config = dict(
    d_shared_expert=0,
    hidden_act='squared_relu',
    normalize_top_k=True,
    balance_bias=False,
    router_noise=0.1,
    init_std_router=0.00772,
    vocab_size=32000,
    init_std_qkv=0.0175,
    lr_head=0.00336,
    decay_shape='linear',
    max_seq_len=512,
)
Below are experts of layer 5 (counted from 0) of a mixture-of-experts language model. Rows are named up (a neuron's input weights, with its number) and show model dimensions 192-383. Each number is 128 + 24 x the weight over its row's rms, rounded and kept within 0 to 255.
Before each expert's rows: a language model's description of what the expert responds to. This comes from a sample of Wikipedia text that the model never trained on.

# expert 1
Adjectives and noun stems that modify or head a following word, often before a suffix, such as High, public, social, other, bio, stunt.
up0 [165  99 134 131 106 126  91 127 107 134 115  78 154 150 128  98 107 142  66  65 138 107 138 142 115 168 121 147 117 151 114 105 130 163 114 154 112 162 120 116  99 156  94 132 106 135 109 148 137 125 140 114 140 112 159 117 169 146 132 109 151 142 120 176 150 135 106 120 173 133  97 142 115 145  92 140 129 140  99 105 135 159 101 124  92 131 151 165 129  92 157 164 129 114  90 124 148 119 144  96 171 113 145 129 120 122 103 150  96 126 137 163 106 107 130 149 100 139 119  82 175 123  96 116 139 122 146 122 146 153 143 117 134 115 144 114 143 113 166 151 125  57 170 136  78 106 131 126 144 135 117 116 105 134 158 127 115 154 157 132 134 183 200 137 130 137 155 139 125 132 116 123 107 131 116 145 169 114 116 173 152 135 204 119 101  96  79 150 139 171 162 117]

# expert 57
Capitalized adjectives and nouns in organization or office names after a/the, such as National, Army, Senate, Supreme, University, Minister.
up0 [157 123 141 116 136  86 146 140 138 163 125 116 153 166 150 146  94 187 137 149 132 144  72  93 182 161 148 136 154 103 122 130 173 106  95 152 174 146 123 110 108 140 123 106 115  95 153 144 105  84 150 134  88 120  99 132 142 117 127 146 142 102  74 130 133 133  81 116 116 160 146 141 131 169 162 135 115 114 134  98 153 165 158 133 106 124 128 128 150 111 191 157 113 149 137  74 142 114 126  95 166 182 125 134 153  90 144 106 154 171 126 100 127 148 111  89 113 116 136 129 100 123 114 121  84 123 130  99 124 143 115 122 180 106 102 131 115 129 122 150 158 111 114 150 132 158 124 155 121 131 130 110 146  97 125  94 161 119 117 121 143 141 160 120 118 128  75 121 107  90 110 106  83 122  96 144 119 125  97 148  73 139 139 105  73  77 149 118 123 116  99 134]

# expert 48
Past participles and adjectives after was, is or were in prose, such as "was succeeded", "was rejected", "was placed", "able", "known".
up0 [144 116 137 164 144 141 144 126 125 132 157 119 174 125 118 141 114 145 114 145 106 139  99  71 104 142 112 120 136  65 137 133 141  78 126 103 102 158 159 123 164 139 127 193 104  99 119 181 144 156 138 158 147 122 161 119 106 138 130 121  99 147 128 121 136 164 145 101  92  98 140 162 107 144 154 128  70 167 150 135 112 127 103 160 128 174  45 134 106 101 137 149  76 162 143 116 124 137 168  99  89 143 154 110 159 129 164 176 128 137 109  87 144 167 134 159 156 120 110 130 143 110 114 132 153 111 125 152  98 109 131 133 123 130 134 159 108 146  84 142 124 142 131  99 126  86 146 138 129 103 152  80 150 150 108  91 121 133 131 155 152 133 125 109 114  95 142 147 121  92  93 129 108 103 141 109 113 137 147 161 132 159 117 148 136 130 108 106 139 115 136 112]

# expert 45
Digits, single capital letters and code fragments inside ISBNs, coordinates, model numbers and table values, such as 59, –19, ER, 1.9.
up0 [160 137 122  89 144 135 124 101  91 160  87 109 167 106 145 139 100 133 115  86 162  72 113 143 139 145 129 124 116 111 156 159 150  62 147 108 145 112 166 126 158 127 149 161 159 139  97  89 127  76 103  86  79 134 166 168 125 105 136 127 135 121 136 153 148 132 137 125 113 158 125 135 138 176 150  74 142 122 101  65 140 137 157 115 128 126 132 143 130 159 105 120 136 162 128 128 109 111 174 121 124 114 138 159 133 109 148  82 110  96 125 121 196 134 135 148 133 126 151 133 162 154 128 109 134 107  89 102 191  82 129 131 130 116 137 104 104 135 120 108 111 130 139 112 123 135 127 140 113 128 162 162 140 120 162  55 122 138  98 135 136 123 152 112 123 128 122 133 109 139 117 134 137 170  98 157 104 134 120 100  94 154 203 106 119 139 124 163 121 145 100 175]

# expert 26
Plural suffixes and words for groups of people, such as -s, -ers, people, members, children, them, those, often after "of" or "other".
up0 [141 136 139 151 107 136 100 162 113 131 127  94 162 154 138 144 137 170 121 109 136 126 130 109 145 118 123 154 150 129 150 135 120 125 102 164 154 108 123 113 130 114  79 129 109 112 142 135 117 107 148 100  88 145 132  85 129 153 136 135 153 137 150 125 132 155 107 129 165 112 124 162 105 135 121  85 125 153 138  95 102 103 166 130 101 122  77 143  79 159 140 195 155 118 100 113 112 138 138  93 142 132 117 131 110 114 103 141 128 200 140 124 157  98 136 162 142 154 122 162 117 161  81 132 134 113 123 149 137 162 155 113 125 133  91  92 113  82 132 138 114 106 125 120 100 104 122 173 126 119 138 137 129 108 118 131 118 110 137 112 136 152 134 124 136 101 102 143 119 139  95 152 158 133 103 139 121 118 129 169 116 146 159  98 131 105 114 135  93 110  61 127]

# expert 37
Commas, dashes, semicolons and closing brackets ending a phrase in running prose, plus including, before and, which, but.
up0 [104 134 201 118 135 129 128 146 149 110 103  96 143 162 138 120 104 146 101  92 127 141 113 133  94 123 141 142 133 170 116 131 150 106 100 115  83  93 146 112 149 140 132 159 163 101 167 135 127 130 148  94 131 127 100 174 135 158 122 117 160 152 132  95 151 137 100 151 151 138 123 168 124 155 101 120 120 101  81 116 136 121 168 107 124 140 106 147 152 132 151 166 138 145 138 115 150 122 136 146 133  92 120 130 151 135 110 128 181 127  94 134 112 184 157 127 125 144 133  83 129 105 125 135 126 153 118 145 151 112 151 117 120  95 126 112 108 147 118  98 117 125 142 156 133 121 111 134 138 131  69 175 139 146 102 144 127 103 138 127 169 132 146 131 118 100 127 145 120 165 137 160  75 113 132  97 123 109 139 153 113 126 125 112 141 141 119 174 139 138 145 115]

# expert 50
Plural nouns for units and countable things after numbers or modifiers, such as hours, days, points, kilograms, parties, awards.
up0 [149 149 152 103 137 134 123 104  47 115 176 175 129 167 121  66 119 149 120 166 197 142 133 118 121 109 145  91 163 137 123 137 181  86 140 110  99  66 122 102 123 118 139 176 152 168  80 117 124 102 142 131 126  96  98 115 155 128 130 113 153 124 133 139 149 159 150 100 107 114 144 126 141 135 174 146 125 122 118 160 145 126 105 112  86 119 149 178 111 120 137 125 141 100 120 132 118 131 122 147 112 120 124 156 138 129 128  91  96 137 107 176 107 118 114 114 129 165 135  58 168 143 158 151 128 114  97 164 113 157 141  98 124  87 159  92  94  78 126 136 131 115 168 113 111  92 134 151 146 169  95 126  93 114 140 117 149 103 107 138 135 133 116 136  99 134 130 111 118 168 121 151  91 100 149 114 137 165 111 146 153 127 206 120 123 120 108 170 147 174  97 156]

# expert 52
Commas, colons, semicolons, table pipes and linking words like and, from, in, between places, dates and list items.
up0 [140 105 174 146 156 129  97 178 114 172 154 153 134 168 140 115 129 143 122 130 136 137 139 134 124 145 104 130 122 165 126 121 173  99  91  85 139 142 158 138 137 125 151 158 151 154 112 161 116 113 139 147 115 144 147 106  98 111 163 132 144 125 135 126 132 138 142 114 184 137 129 145  69 171 113 163  94 135 137 130 118 123 106 134 141 157  93 136 124 174 128 175 151 119 146  68  84 101 121 130 125 107  99 123  99 141 110 126 103 134 115 130 164 131 141 128 136 147  86 124 159 117 159 132 163 104 138 148  72  43 142  94 160 155 167 126 150 101 153 156 112 142 124 106 157 140 124 130 139 127  92 124 106 137  87 134 123 128 131 163 134 104 126  70  93 146 118 169 114 118 160 142 105  87 112  74  98 162 136 132  96 143 135 141  77 183  86 113 138 130 140 124]